Weights of a small mixture-of-experts language model, trained from scratch on English Wikipedia.
Size: width 96, 14.1M parameters.
Experts: 40 experts in each of 12 layers, 96 ReGLU neurons an expert, 2 picks a token, a softmax router.
Below are experts of layer 8 (counted from 0) of a mixture-of-experts language model. Rows are named router (the router's row for the expert), gate (a neuron's input weights, with its number), up (a neuron's input weights, with its number), down (a neuron's output weights, with its number) and show model dimensions 0-31. Each number is 128 + 32 x the weight over its row's rms, rounded and kept within 0 to 255.
Before each expert's rows: "comes before" lists some tokens at least twice as common just after its tokens as in all text; "mostly gets" lists some tokens that are sent to it at least half of the time. This comes from a sample of Wikipedia text that the model never trained on. Tokens count by the router's weight.

# expert 39
comes before: "s", ",", " of", "ing", ".", "s,"
mostly gets: " who", " back", " play", " should", " track", " way"
router [ 94 143 157 171 131 160 164 106 127 112 146  87 101 166 148 112 175 106 112 150  85 116 111 142  88 101 114 152 127  69 147 174]
gate6 [127 162 168 158 116 139 105 146 153 205  79  72 154 117 129 167 143 142 173 127  90 120 140 116 105 114 156 149 125 192 167 205]
up6 [ 98 128 147 141 108 152 179 161 128 133 101 140  33 116 100 154 193  85 149 124  85  93 115 102  70 156 131 151 124 172 171 229]
down6 [127  80  82 131  81 174 136 132 130 116 178 122 121 191 113 149 134 121 101 110 119 116 168 156 159 172 156 142 127 131 108  63]
gate7 [127 177 122  59 143 136 170 130 148 136 154 112  64  94 173 123 118 191  87 121 121  91  70 164 139 179 172 125 111  81 163 114]
up7 [ 96 141 156 171 155 145 123 172 104  94  37 136 127 125 124 127 150 121 146 113 132 139 115 177 119 117 172 112 165 112 142  82]
down7 [122 163  91 135 172 152  93 129 143  86  77 128 123 151 133 102 108 131  91  77  82 175 128 121 179 193 194  92  94 118 140 103]
gate8 [ 97 110 122 157  79 135 129 100 117 129 193 104 105 131 112 100 150 139 114 111 115 113 128  97 110 163 154 168 124 174 102 141]
up8 [101 138  94 120 123  81 131  99 160 144  46 123 136 150 108  52 143  83 101 131  86  75 163 115 150 113 142 190 110 106 132 147]
down8 [102 141  82 120 131  62 117 138 100 130 114 153  80 157 132 130 138 104 151 122 140 146 167 141 123 110  69 122 155 131 110 114]
gate9 [ 66 115 158  85 168 165 149  61  72 129 100 158 125  83 135 130 118 151  79 120 133 127  72 140  97 165 160 151 111 127 126 116]
up9 [142  95 166 104 151 146 135  46 132 103  71 161 168 113 116  82 159 132  59 130  84 205 160 128  98 133 146 151 140 148 119 146]
down9 [ 79 191 132 138 100 122 179 102 139 135 112 104 135 137  34 142 136 137 118 179 101  63 104 147 107 132  96  91 135  68  94 131]

# expert 34
comes before: " the", " to", " by", " a", " in", " that"
mostly gets: " used", "ired", " due", " based", " held", "ained"
router [115 132 106 110 153  92 162 141  89 113  71 116 168 135 113  72 133 172 145 179 158  70 116 153 117  82 141 149 103 126 120 205]
gate6 [106 121 150 127 148 153 114  43  90  69  52 118 143  99 174 122 102 203 105 124 124 162 124 143  55 159 138 109 131 121 164 106]
up6 [ 63 156 148 106  92 134 161  90  75 154 173  75 133 150 166 107 111 154  97  90 118 121  95 140  83 137  90  97 136 122 207 113]
down6 [162 141 174 149  84 102 126 146 135 113 157 114 138 113 104 104 165 124 105 103 117 132  91 121  62 137 153 108 148 161 158 103]
gate7 [178 150 155 124  91 140 133 171 120 150  95 209 130 127 154 144 146 118 148 128 111 236 168 117 198 104  89  72 122 146 101 111]
up7 [104 131 144 141 147 136  97 118 156 202 109 159 158  94  75 145  76 103  63  80  22  74  92 155 119 139 172 162 102 123 129 163]
down7 [ 92 122 163  76 169 110 133  84 157 183 143 128 151 112 128 143 149 203 182 138 167 113  77  96 105 121  96 152 175 120 158  84]
gate8 [154 117 139 154 136  92 134 129 136  83  82 168 119 117 159 156 174  75 124 110  89 117 130 103 127 109 135 176  96 147 128  90]
up8 [152  99 222 121 124 161 150 148 162  56 140 162 117 143 114 142  99  91 145 132  45 157 146 159 144 121 163 179  73 108 130 105]
down8 [110 149 104 159  87 134 113 113 139 118 156 111 137 173 176 182 110 111 160 138 129 153 113  98 119  86 188 184 130 107  78 130]
gate9 [ 46  99 113 119  98 136 140 174  70 124 181 122  74 100 151 104 158 142 130  88 140 106 109 169  79 143 115 120 124  70 144 127]
up9 [137 152 129 151 114 113 104  84 199 118 107 110 162 120 106 107 122  78 221 159 135 180 118 139 136 153 138 132  87 123 124 111]
down9 [111 137 104 114 138 103 137 147 161 119 130 134 136  93 182 153 168 122 102 153 100 136 168 133 132 181 120 155 134 167 158 144]

# expert 0
comes before: " |", ".", ",", ")", "4", "5"
mostly gets: " million", " (200", " company", "–200", " politician", "?"
router [198  65 132 193 130 114 117 146 135 141 108 131 165  74 126 160 123 140 109  74 161 133 108 128  93  91 126 163 109 155 175 155]
gate0 [107 157  98  80  98  52 162 159 139 158 103 111 108 121 105 137 123 138 109 102 100 125  52 101 139 151 140 131 180 110  98 123]
up0 [121 100 149 131 155 151  72  87 138 130 112 123  88 121 151 118 190  88  40 157 149 137 152 135 133 108 136 136 133 151  66 113]
down0 [123 110 164 176  97 106 117 141 119 136 106 108  73  72 154 131 130 156 148  95 142 156 114  84 158 162 110  59 148 181 127  93]
gate1 [121  98 104  77  77  91  86 169 143 106 132  98 148 122 132 197 138 106 134  92 143 119 118  51  99 158  90 133 102 134 130 147]
up1 [167 105  95  87 161 158 132 144 119 179 138 136 136 150 124 114 107 126 166 149 136 163 102 120 109 118  69  99  98 139 112  92]
down1 [152 124  85  81 121 147 170 109 149 104 135 158 143 194  89 120 194 125 112 121 126  49 143 179 143 142 202 162 150 135 104 154]
gate2 [123 136 168 105 158 122 107 136  43 174 134 144  99 119 181 106 111 172 144 125 153 135 118  43 128 127  92  75 100 137 114 149]
up2 [165 112 137 129 117 170 111 151  64 171 126 130 129  96 156 157  76 175 115  98 152 154 138  98 116  97  65  76 125 140  90 151]
down2 [ 89 122 105  63 131 114 137 124 136 175 130 136 118 121 167 124 110  68 141  83 156 142 136 165 159 131  98 183 158 130  96 173]
gate3 [ 91 103 128 162 119 180 184  76 171 123  79 162 158 131 129  73 113 121 143 158  67 134 131  92 103 148 163 168 153 104 142 195]
up3 [103 148 134 129 147 163 143 106 141 132 125 126 126 102 133 100 131  91 166 159  74 164 186 110 135 100 118 185 153  98 135 112]
down3 [ 85 141 114 128 106 139 185 122 155 101 133 146 129 114 169  97  93 148  96  95 101 124 107 120 110 166  77 131 133 151  93 170]

# expert 18
comes before: " |", " ", " 0", "%", " +", " 1"
mostly gets: " Votes", " Total:", " elected", " (7", " Candidate", "%"
router [103 112 120 109 170 129 102 146 146  55 135 161 150  75 160  74 163 111  91 140 160  83 171 122 169  99 112 109 114 123 138 105]
gate0 [156 172 109  96 188 125 119  90 136 130 155 104 109 108 143 140 125 152  98 203 141 167 112  84 122 138  83 157 147 126 145 168]
up0 [123  96 134 124 106 150 157 193 172 125 151 102 140 104 116 200 146  85 130  76 175  91 125 229 149 155 124 117 165 118 131  99]
down0 [115 122 141 119 137 144 129 118 141 131  79 137  76 116 139 104 117 135 173 141 109  94 128 144 112 125  98 141 154 152 113  73]
gate1 [104 162 168  98 118  99 136 163  75  78 119 190  81 130  98  97 105 117  90 148 132  87 129 172 184 129 115 168 168 110 173 147]
up1 [142 137 136 107  97  87  98  78 111  85 125 140  44 123  77 107 126 111 114 147 145 122 103 139 160  92  95 142 125 192 126 105]
down1 [100 151  94 130 147 103  94 143 112 179 124 111 119 156 189 158  64 108 140  96 139 134  63 173 113  88 173 177 121 159 152 160]
gate2 [156 118  61  76 184 159 180 137 165 102 146  76  93 117 173 138 110 235 140 160  97 136 103 120 149 138 160 128 108 132 101 163]
up2 [126 155 130  96 112 154 168 111 140 112 141 115  84 105  97 128 165 132 121  97 157 104 116 128 146 106  83 119 157 125  62 125]
down2 [151 151 112 147 204  88  93 171 115 119 139 162  66 161 155 165  93 160  77 155  93 136 107 128  84  90 141 154 157 208 189 127]
gate3 [131  84 138 127  88 160 181 116 128 161 106 139  91 135 135 116 121 105 116 101 125  99 151 106 154 111 124 141 157  85 129  92]
up3 [130 146 214 181 130 167 154  88 104 122 123 125 109  87 169 119 146 116 108  81 114  81 148 104 132 153 101 138 139 129 120 101]
down3 [147 157 101  75 129 135  90 105  96 159 134 115 124 177  95 115 131 144 146 171 114 151 151 141 200 158 129 118 149 127  69 121]

# expert 15
comes before: " the", " a", " his", " an", " their", " its"
mostly gets: " into", " from", " during", " at", " with", " against"
router [152 179 137 123  87  92  84 165 138 140 138  75 158  74 143  98 193  82 125 117 142 105  74 110 147  92 154  99  77 112 159 137]
gate6 [133  95 137 153 122 136 143 160 114 136 181 143  55 126 137 185  92 131 159 113  76 115 126 135  82 130 171 169 110  84  96 118]
up6 [130 115  89 123 132 117 139 107 114 127  92 142 218 138  93 141 174 120  97 132 127 121 169 160 137  83  91 108 147 182 110 176]
down6 [161 105  82 165 123 111  93 147 130  99 121 162 127 163  94  80 129 133 131 121 161 117 177 134 189 129  32 132  99 157 149 163]
gate7 [127  79  78  95 122  70  82 119  40  96 177 168 144 121 121 107  94 136 134 135 148 150 141 115 181 158 119 123 122  79 101 164]
up7 [100 193 103 162 155 149 167  91 195 149 109 127 120 129 131 146 144 140 179 107 112 125 108 156  92 149 114 175 133 173 205 109]
down7 [134 120 165 120 141  98 111 115 124 146  99  92  87 155 111 136  95 106 158 103 129 135 115  52 136 104  80  50  62 117 162 116]
gate8 [187 129 135 123 100  92 110  72 109  72 133  98 140 115 221 184 127 115 165 183  92 116 113 138 136 107 122  86 147 142 112 119]
up8 [108 188  94 121 124 126 113 145 167 147 151 113 140 132 120 107 135 166  79 117 124  89 147 155 112 105 104  74 118  80 207 161]
down8 [ 92 101 140  95 103 115  83 105  97 162 118 146 126 178 131 113  88 137  95 115 142 144 149 142 148  95 117  52 147 103 145 113]
gate9 [123  99  89 103 128  74  96 154  77 152 211 139 135 121 100 131  59 117 124 138 128  98 135 152 168 166 103  75  99  70 120 142]
up9 [149 118 135 103 149 161 190 153 184  73  62 143 113 127  77  98 135 165 123 120 189 122 128  92 113 149 157  50 143 139  80  84]
down9 [ 72 111 114 143  99 132 160 157 112  61 167  90 118 150  94 125  81 147  68 164 106 169 164  90 119 105 165 103  49 112 101 132]

# expert 3
comes before: " of", " and", " in", " to", " were", "h"
mostly gets: " years", "ions", " members", " half", "ons", " days"
router [131 116  99 120 128 144  93 168 152  90 158 174 125 155 103 152 110 164  62 132 104 148 117 160 103 138 146 138  95 129  71 124]
gate6 [139 129 141 100 130 116  91 108 157 125 156 170 115 155 139 194 159  79 143 108 158  45 166 156 119 153  97 123 139 145 162 136]
up6 [112 140 106 154 154 131 148 131 108  62 123 126 150 170  94 109 144  91 165 146 135 148 105 121 109  68 126 117 165 163 140 115]
down6 [152 106  76 163 138 127  76 180 139  91 150 155 105 139 169  97  64 172 136 162 140 141 101  49  80 148 103 144  88 144 104 137]
gate7 [149 110 133 152 172 122 151 172 104  93 121  98 151 169  78 153 166 134 106 194 163 134 134 128 141 161  93 129 143  12 150 116]
up7 [130 194 138 103 119 138  90 119 119 169 168 175  83  45 155 128  97 174 180 116 110  97 106 103 154 112 110 130 123 155 130  78]
down7 [ 60 143 136 156 143 152 111 142  84  98 141 127 107  67 140 175 116 123 140 183 111 158  65 134 207 185 123 115 122 108 128  88]
gate8 [122 135 159  74 138  90  31 140  71 165 176 152 121  74  99 166 164 161 141  89  98 109 150 127  70 191  99  89 164 121  79 120]
up8 [144 105 145 158 159 122  85 186 168 152 115 144 170 110 125 152  94  57  95  99  99  84 138  92 135 146  95  99 133 137 134  92]
down8 [133  84 140 118  78 112 146 123  81  85 111  96 127 152  93  34 127  67 155 128 138 139 132 162 103  69 147 110 140 191 145 105]
gate9 [157  83 116  98 142 152 127 170 104 139 146 115 180 171 135 111  67 121  97 181 160 126 174 113  82 171  95 146 156  97 111  94]
up9 [158 124 174 106 128  65 106 133 144 157 132 137  87 122  46 108 121 136 115 120 157  91 103 119 105 110 151  94  74  78 149 100]
down9 [139 139 116 100 155 143 159 144  95 117 146 161 113 130 109 146 137 124 116 132 180 115 198  72 155 133 134 103 201 166  91  70]

# expert 2
comes before: " of", ".", "s", ",", " in", ":"
mostly gets: " team", " film", " club", " Award", " album", " League"
router [155 127 110 138  93 109 144 113 122  70 145 155 129 184 213 182 137 129  72  69 121  82 121 167  95  96 152  94 105 131 178 152]
gate0 [197 110 144 135 127 172 118  88 124 112 100 169  65  90 144 118  98  60 107 121 108 105 138 140  83 156  75  73 145 191 136 121]
up0 [145 176 147  50 160 108 183 147 157 103 194 146  93 167 135 135 135 197 171 100 152 157 125 131 149 116 145 110  90 158 114 100]
down0 [142 130  78 164 128 165 101 202 163  85 156 132 156 146 103 140 158 126  89  78 152 129 123 129 123 103 127  90 127 113 149 104]
gate1 [140 197  77  97 159 116 154  62 137  91 120  71 142 112  31 123 114 141 161 112 157 144  92 141 158  97  68 113 126  84 118  75]
up1 [ 86 117 143 166 188 147 149 147 134 164 178  43 125 133 108 105 144 154 136  66  81 126 159 111 114 114  70 176 114 148 166  74]
down1 [100 107 146 126 174 110 136 160 166  91 112 142 180 110 118 100 111 126 238 116 133 133  78 167 151  91 116 198 133  64 146 118]
gate2 [115 165 182 131  96  55 144 147  87 136 175 151  83 190  95 163 110 101 171  74 155  97 121 169 143 150  94 148 180  82 163 137]
up2 [ 93 125  90 140 152 105 183 189 128 114 159 158 122  99  95 128 153 130 164  94  78 106  81 143 110 160 169 120 156 115 111  80]
down2 [123  98 134 120 125 137 136 137 157 121 109 134  42  93 118 161 106 177  94 162 136 179 117  66 107 122  80 172  68 115 135 122]
gate3 [192 150 142  80 101 125  89  73 116 155 131 176 138 111  65 148 106 111 172 158 138 167 105 158 123 100 123  60  86  83 110 136]
up3 [ 75 126 178 140  63 148 142 168 162 168  87 124  97 110 163  73  75 121 178 101 137 156 160 113 178 102 147 181 147 145 145 109]
down3 [ 36 105 141 112 131 124 171 140 100 156  45 137 152 196  85 101 148 147 135 139  72 121  96 174 122  93 181 138 126 141 102 147]

# expert 12
comes before: " |", "i", "o", "a", ",", " ("
mostly gets: "ić", "í", "š", "ã", "č", "ón"
router [131 145 158  91 138  78 119 134 125 102 127  82 129 187 143 161 182 130 128 106 168 114 146 119 139 146 192 116 103 170 174 117]
gate0 [ 88  87 130 116 147  84 124  99 164 127 148 109 138 181  75  82 131  93 125  78  66  87  81 186  85 125 138  86 165 198 103  98]
up0 [ 96 103 122 139  39 105  85 130 134 132 162 133 231 118  56  86 169 148 114 133  95 121 186 149 172 148 133 148 126 118 128 115]
down0 [105 143 138 166 147 103 143 108 139 159 120 114  94 106 160  97  92  61 124 175 172 117 109 155  93 124 121 182 103 136 135 141]
gate1 [145 123 146  56 102  68 173 120 148  94 110 178 138 167 157 131 100 168 103 124 118 140 120 110 178 183  97 106 127 116 129 101]
up1 [ 98 111 128 178 151 161  89 164 146 169 103  78 174 113 115 168 149  72 186 110 100 135 116 164 102  82 128 100 146 119  80 128]
down1 [ 74 159 150  52 156 120 121 143 126 139 119 110 122  90 185 143 130 184 172 117 150 146 122 131 125 165  80 173 130 118 104 133]
gate2 [136 149  78 113 139  80 158 144 127 118 172 150  83 200  92  64 117 111 130 143  90 130 122  88 182 102 137 125  71 104 149 111]
up2 [170 149  68  95 121 122 144 109 154 126  72 152 106 146  74  86 127 114 113 138 104 179 143  74 155 119 127  97 126 166 178 126]
down2 [151 116 117 134  79 160 149 142 172 112  93 171 123  96 124  68 106 113 128  93 169 119 114 124 107 105 118 101 139 108 140 110]
gate3 [120  72 107 182 119  97 169 170 222 169 133 124 149 127 163 149  93 160  93 132 161 115 105 161 112 106 172 204 157 147 105 120]
up3 [172  90  83 140 199 164 130 120 179 115 111 130  53 114 145 110 119  41  82  98 127  86 155 147 147 152 123 123 135 147 182  84]
down3 [ 80 159 124  34 110 107 143 126 132 151  86 147 104 136 105 133 131 154 131 173 141 149  55 122 118 160  76 102  76 106  94 107]

# expert 38
comes before: ":", "\n", " |", " of", " in", "=="
mostly gets: " species", " km", " %", " 3:", "ode:", " votes"
router [125 107 119 134  68  88 134 123 131  88 113 169  95  87  91  92  63  88  77  99 119 102 134 170 123 164 188 142 131 131 146 129]
gate59 [162 122 124 118 120 158 111 156 121 135 185 118 136 149 107  60 117 164  90 161 103 144 166 127  50 155 141 134 159 122  65  78]
up59 [134 104 147 129 148 161 143  79 125 116 103 107 124 129 106 141 117 105 155  94 120 188 112 161 181 115  94 101 149 146  98 165]
down59 [150 136 129 153  94  95 177 189 109 131 117 112 153 168 207  69 119 146 137  89  60 119 134  99 123 117 167 126 135  89 149  72]
gate60 [133 151 143 137 103 185 128  86  93 131 113 151 133 150 129 177 127 124  97 109 166 144 203 119  34 134 104  98 166  94 120 137]
up60 [171  98 174  95 209  98 150  97 167 138 171 142  91 157 104 132 124 157 167 116 129 166 140 106 167 100 138 111 147 181 128 119]
down60 [120 129 140 137  97 173 121 145 148  93 103 103 218  99 110 136 100 121  94  68 124 144  91 166  74 119 155 141 117  85 147 124]
gate61 [111 125 144 125 137  95 108  74 142  96 161 125 123 138 185  87 113 121 165 128  28 120 102  97  88 175  94 181 149 129 136 134]
up61 [ 42  73 147 147 113 111  68  99  89 129 171 165 105 147 121 150 118 121 142 109 147 163 174 143  82 122 158  87 134 137 121 147]
down61 [ 97 114 123  93 139 119 125 138 131 116 181 169  88  97 149 176 114 175  95 143 121 167 184 139 133  93 225 167  43 126 130 115]
gate62 [118 154 177 155  96 128 191 178 108 191 157 127 106 151 120 134 109 120 165 137  90 127 164 122 109 167 138 145 173 140 102 113]
up62 [164 101 137  95 118 153 185  75 153 147 131 143 161 133 132 133 127 150 142 114  88 131 142 103 166 116  85 147  99 198 187 136]
down62 [ 96  94 166 118 126 103 133  87 109 135 100  86 120 117 130 130 180 127 150 170 127 130 145 125  96 140 118 105  71 116 102 213]

# expert 26
comes before: " |", ";", " 202", "8", " 201", "1"
mostly gets: " March", " February", " January", " May", " 194", " 10"
router [134 129  99 197 148 116  98 157 191 110 134 156 174  77 125 146 113 134 155  71 114 165 101 165 154  99 161 135 108 158 128  95]
gate0 [ 57 130 144 139 139  93 150 129 130 103 118 124 122 130 169  94 196 136 122  88 140 102 126 141 116 107 114  65  95  83 116 148]
up0 [189 122 130 125  78 145 103 116  85 171 102 148 138 145 134 195 144 127 159 152 119  94 131  84 152 132 107 160 161 185 147 102]
down0 [125 155 127  29  98  85 140 132 172 110 124 146  94  83 123  91 109 113 175 154 190 164 153 130 129  84 204 179 206 116 129  95]
gate1 [168 151 113 124 130  70 101 125 108 143 103 139 147 141 155 147  93 151 144 110 128 133 106  69 134 134 151 149 131 135 118 142]
up1 [119  90 158  79 109 149 170 119 131 158 142 122 153 138 109 100 214 133  74 102 120 122 147 145  99  93 173  92  73 137 141 119]
down1 [162  85 118 165 173  68  85 192 119 196 141 140  68 143 144 102 133 112 124 155 134 111 128  96  77 119 181 130 164 144 112 131]
gate2 [ 55 105 105  99  96 150 145  71 133 162 123 143 146 107  21 135  60 162  99 156 110 101 172 100 101 119 122 155 159 101 183 163]
up2 [ 93  70 121 103 118 119 136 139  97 107  56 134 180 110 142 122 175  84 119 118 152 148 134 151 131 163 140  74  91 114 122 193]
down2 [187 112 132 165 160  87 106 167 130  96 136 149 151 101 121 223 168  89 126 138 148 170 112 130 181 109 127 101  93 114  98 143]
gate3 [115  83 137 132 124 114 117 119 121 254 107  90 142  99 162  43 169  94 137 155 143 115 101 127 110 142 145 129 129 133 104 104]
up3 [107 185 150 111 109 143 169 146 155 139 105 189  83  99 152 112 169 178 182  83 104 117  95 165 174 100 141 114 131 135 200 124]
down3 [164 143 161 152 123 165 167 113 115 163 109  80 135 139 100 173 166 119 133 106 161 125 117 178 131 123 196 144 120 123 119 124]

# expert 36
comes before: " the", " a", " to", " he", " not", " as"
mostly gets: " when", " been", "ently", " before", "ially", "ually"
router [145 120  82 112  87 127  69  90 113  86  96 107 136  91  73  88 108 130  78 207 142 153 102 142 144 125 163 139  93 185 126 111]
gate0 [104 140  89  46 142 181 101  99 146 127  67 104 177 161 107  82 178 130  99 158 123 161 133 158 201 138 161  53 153 135 128  95]
up0 [159  91 180  94 197 180 104  91 116 142 139 105 182 182 187 141 126 111 112 136 104  99 144 128 134 118 138  93 134 138 191 129]
down0 [135 146 147 176  75 117 158 172 159 166 153 120 149 166 111 121 123 114 105 177 131 103 115 153 138 173 135 135 141 131  77 151]
gate1 [ 82 122 117 161  69 145 149 126  99 156  99  97 186 104 137 125 124 123 113 188 133 127  83  93  87 132 126 207 145  61 144 162]
up1 [ 73  82 212 152 139 151 136 153 159 127 123 114  98 114 152 124 172 137 134 155 181 118 115 110  78 132 161 144  85 160 172 180]
down1 [149  92 118 183 163 193 147 134 192 107 175  99 139 160 129 137 157 125  78 133 101 154 157  73  89  77 146 139 103  95 117 141]
gate2 [129 153 146 135 115 108 146 108 150 137 123 115 186 158 199 143 141 144 181 141 147 159 130 140  74 104 103 103  77 239 133 105]
up2 [141 146  99 147 182 136 109  62 154 138 107 105 117 118  85 173 131 113 123 148  73 151  81 103 196 137  99 112 175  91 130 154]
down2 [127 182 116 137 131 151 148 176  92  96 108 121 204 120 130 113 136 199 123 126 119  97 131  85 120 121 140  90 193 164 106 125]
gate3 [ 84 135 173  97 182 191 130 106  73  94 127 149 139 129  86 137 141 151 122 140 126  97 120 144 171 155 128 175  71 120 141 157]
up3 [115 149 149 168 153 184 122 110  65 105  90 125 172  87  69 109  72 126 155  98 100 105 107 116 145  97  84 115 104 124 117 168]
down3 [160  47 164 130 144 133 104 156  92 118 156 118 116 149 134 131  86 115  98  93 177 130 135 136  97  10 165  63 102  84 134  80]

# expert 30
comes before: " |", "),", "9", "6", "8", "7"
mostly gets: "–18", " 2000", ":00", " 2016", "00", "-19"
router [155 116 169 133 116 106  65 140 131 130 123 158 173 188 104 109 127 109 125 109 140 175 153 179 171 120 158 162  73 166 161 167]
gate6 [119 127 174 152 108 149  87  55  86 128 134 138 122 140  98 146  90 164 100 156 151 131 105  83 149 145 137 144 116 103 121 166]
up6 [141 140 104 116 168 102 159 186 164 157  83 110 103 105  84 158 159  77 155 154 120  81 161 213 104  37 123 126  97 148 177 108]
down6 [136 149 146 150 115 127 153 102 170  50 158 141  97 105 130 159 111 129 104 115 148 151  57  63 176 136 100 119 148  95 109 165]
gate7 [138 109  79  94  71 210 123 144 140 129  74 179 142 155 130 112 151  96 162 159 130 155 131 134  45 110 114 155 190 129 128  99]
up7 [116 140 171 149 194  89 121 128 135 121 181  83 132 121  90 191  90 157 141  90 110 106 132 121 145 120 127 115  75  65 127 170]
down7 [153 102 218 106 189 103  99 145 119 130 196  78 121 150 182 147 118 112 114 142 153 168 134 161 136 132 121 100 130 108 156 125]
gate8 [169 114 134 155 113  72 140 124 155 121  68 189 165 187 189 183 119 100 140 131 148 136 110 155 137 119 132 118  82 119 161 156]
up8 [105 148 185 154 157 162 110  99 159  90 200  98 125 136  52 177 130 121 136 143 147 113  91  96 128 158 135 193 145 132 118  99]
down8 [120 158  89  83 113 169 157 144 120 164 135 115  90 134 162 183  87 126 154 128 131 114 145 137 111 136  92 121  70  43 119 127]
gate9 [153  81 156 142 214  94  87 148 142  81 115 130 115 142 180 179 154 122 159 163 104  80 117 150 140 157 123 135 134 104 146 163]
up9 [116 123 165 150 135 107 161 106 114 140 229 125 121  96  67 147  90 103  74 156  91 166 139 132 165 137 131 137 131 145  66  93]
down9 [ 73  89 140 165 149 132 137 108 137 135 133  80  82 139 153 173 185 138  94 137 131  88  85 112 101 152 102 111 159  68  99 117]

# expert 14
comes before: "\n", "|", "-", " The", " He", " In"
mostly gets: " ===", "====", "s==", "ers.", " season.", "s==="
router [115  85 179 165 202 186 172 114 127 155 103 171 168 150 111 170 100 142 169  81  94 137 143 176 156 134 163 107  99 159 188 160]
gate0 [156 114 143 171  91 105  81 170 144 144 128 155 100 121  91  90 152  69  64 132 128  81  93 164 130 127 144 171 135 114 173 114]
up0 [157 128 129 158 136 172 115 162 122  99 102 124 150 157  96  77 158 128 108 158 123 143  57 179 120 113 127 124 105 126 152  92]
down0 [132 170 139  77 103  84  74 137 139  85 116 117 127  82  71 127 109 152  87 153  52 108 125 115 154  62 110 123 128 117 118  69]
gate1 [ 91 136 163 126  64 141 145 138 108 150  98  59 130 138 114 179 156 134 156 127 117  72 120 154  63 184  89 179 124 105 177 101]
up1 [ 42 121 137 121 183 169 118 147 154 113 109 109 132 191 130 116 105 140 156 146  73 148 107 147 109 105 180  67 153 185 147  78]
down1 [127 152 154 174  73 137 115 137 105 118 142 179 116  80 118 187  85 127 100  71  84 130  92 130  71 138 131 156 163 155 119 127]
gate2 [158 149 169 180  49 115 156  71 141 103 117 102 138 157 126 126  90 108 107  77 100  84 156 152 122 128 124 208 112  96 108 129]
up2 [148 122 135 166 137  91 124 182 157 149 139 101 135 132 102 191 105 136 144 138 130 164 166  97 143 110 142 215 118 120  87 164]
down2 [122 105 136 152 150 136 178 107 146 148 127  67 134 135 132  78 161 151 149 155 104 143 117  75 122  72 214 121 133 175 180 150]
gate3 [107 180  55  90 135 113 106 161 140 136 146  94 130 137 157 150 121 187 104 102  98 146 120 149  81 126 107  92 154 150 110 176]
up3 [ 65 124 140 144 147 187 149 116 145  91 144 154 184  59 159 100 132 150 128 108 111 186 147 114 166 210 112 117 138 159 116  81]
down3 [128 152  87 111 173 165 151  92 130  57  74 150  92  84 135 104 160 132 172 145 170 131  99 135 198 191 112 124  83 146 135 151]

# expert 21
comes before: " and", " which", " but", " the", " he", " who"
mostly gets: "s,", "es,", "ation,", "ers,", "ia,", "i,"
router [158 123 144 134 163  86 109  81 129  89 132 144  86 133 130  91 145 118  82 146 132 131 188 162 125  74 135  82  97 155 146  79]
gate0 [155 163 128  64 163 171 127 124 117  76 126 113  69 129 168  92 155 175 113 120 158 160 150 153 151 145 105  89 153  68 140 125]
up0 [126 180 160  58 148 107 153 132 127 123  78 123 128 132 102 116 149 162 128 131 139 108 148 133 128 142 116  89 167  78 174 134]
down0 [176 151 104 134 140 176 164 173  97 129 112 129 101 141 128 129 194 157 156 102  91  98 108  86 142  98 114 110 140 168  95 100]
gate1 [141 113 178 111  84 125  94 150 181 102  55 124 152 147 152 135  92  75 124 150 163 180 151 174 125  92  85 151 136 103  94 157]
up1 [154 141 140  90  80 132 144 134  87 131 111 145  66 188 130 131 159 112 135 156  77 185 122 129 176 100 106  99 121  86 134 152]
down1 [158 107 120 129 123 113 186 100 131 158 136 182 125 164 136 103  91 133 152  58 141 122 162 124 100  87 125 112  93 131 122 118]
gate2 [117 129  57 136 132 135 133 136 112 131 184 131 170 130 220 121 154 134 111 136 146 132 144 131 126 132  65   5 142 183 129 176]
up2 [149 123 141  66 142 143 133 161 147 121 102 152 129 116  83 176 196 151 185 111 143 138 121 146 141 112 167 169 118  82 127 152]
down2 [145  78 123 134 114 175 154 104 141 113 104  97 113 148 184 114 119 123  65 120  98 165  82 150 177  86  74  94 103 116 139 136]
gate3 [144 156 125 122  95 145  88 107  69 120 145 138 151  92 162  75 113 217 141  86 124  89 117 121 139 146  93  77 130 176 116 165]
up3 [132 118 119 173 151 117 110  98 141 103 178 150 104 126  90  91 158 132  93 169 150 121 107 178  96 162 119 156 181 117  90 154]
down3 [ 72  89 108 132 160 124 133 147 110 139  68 116 115  85 155 177 116 165 136 134 101  89 108  93 132  90 138 112  53 137 143 103]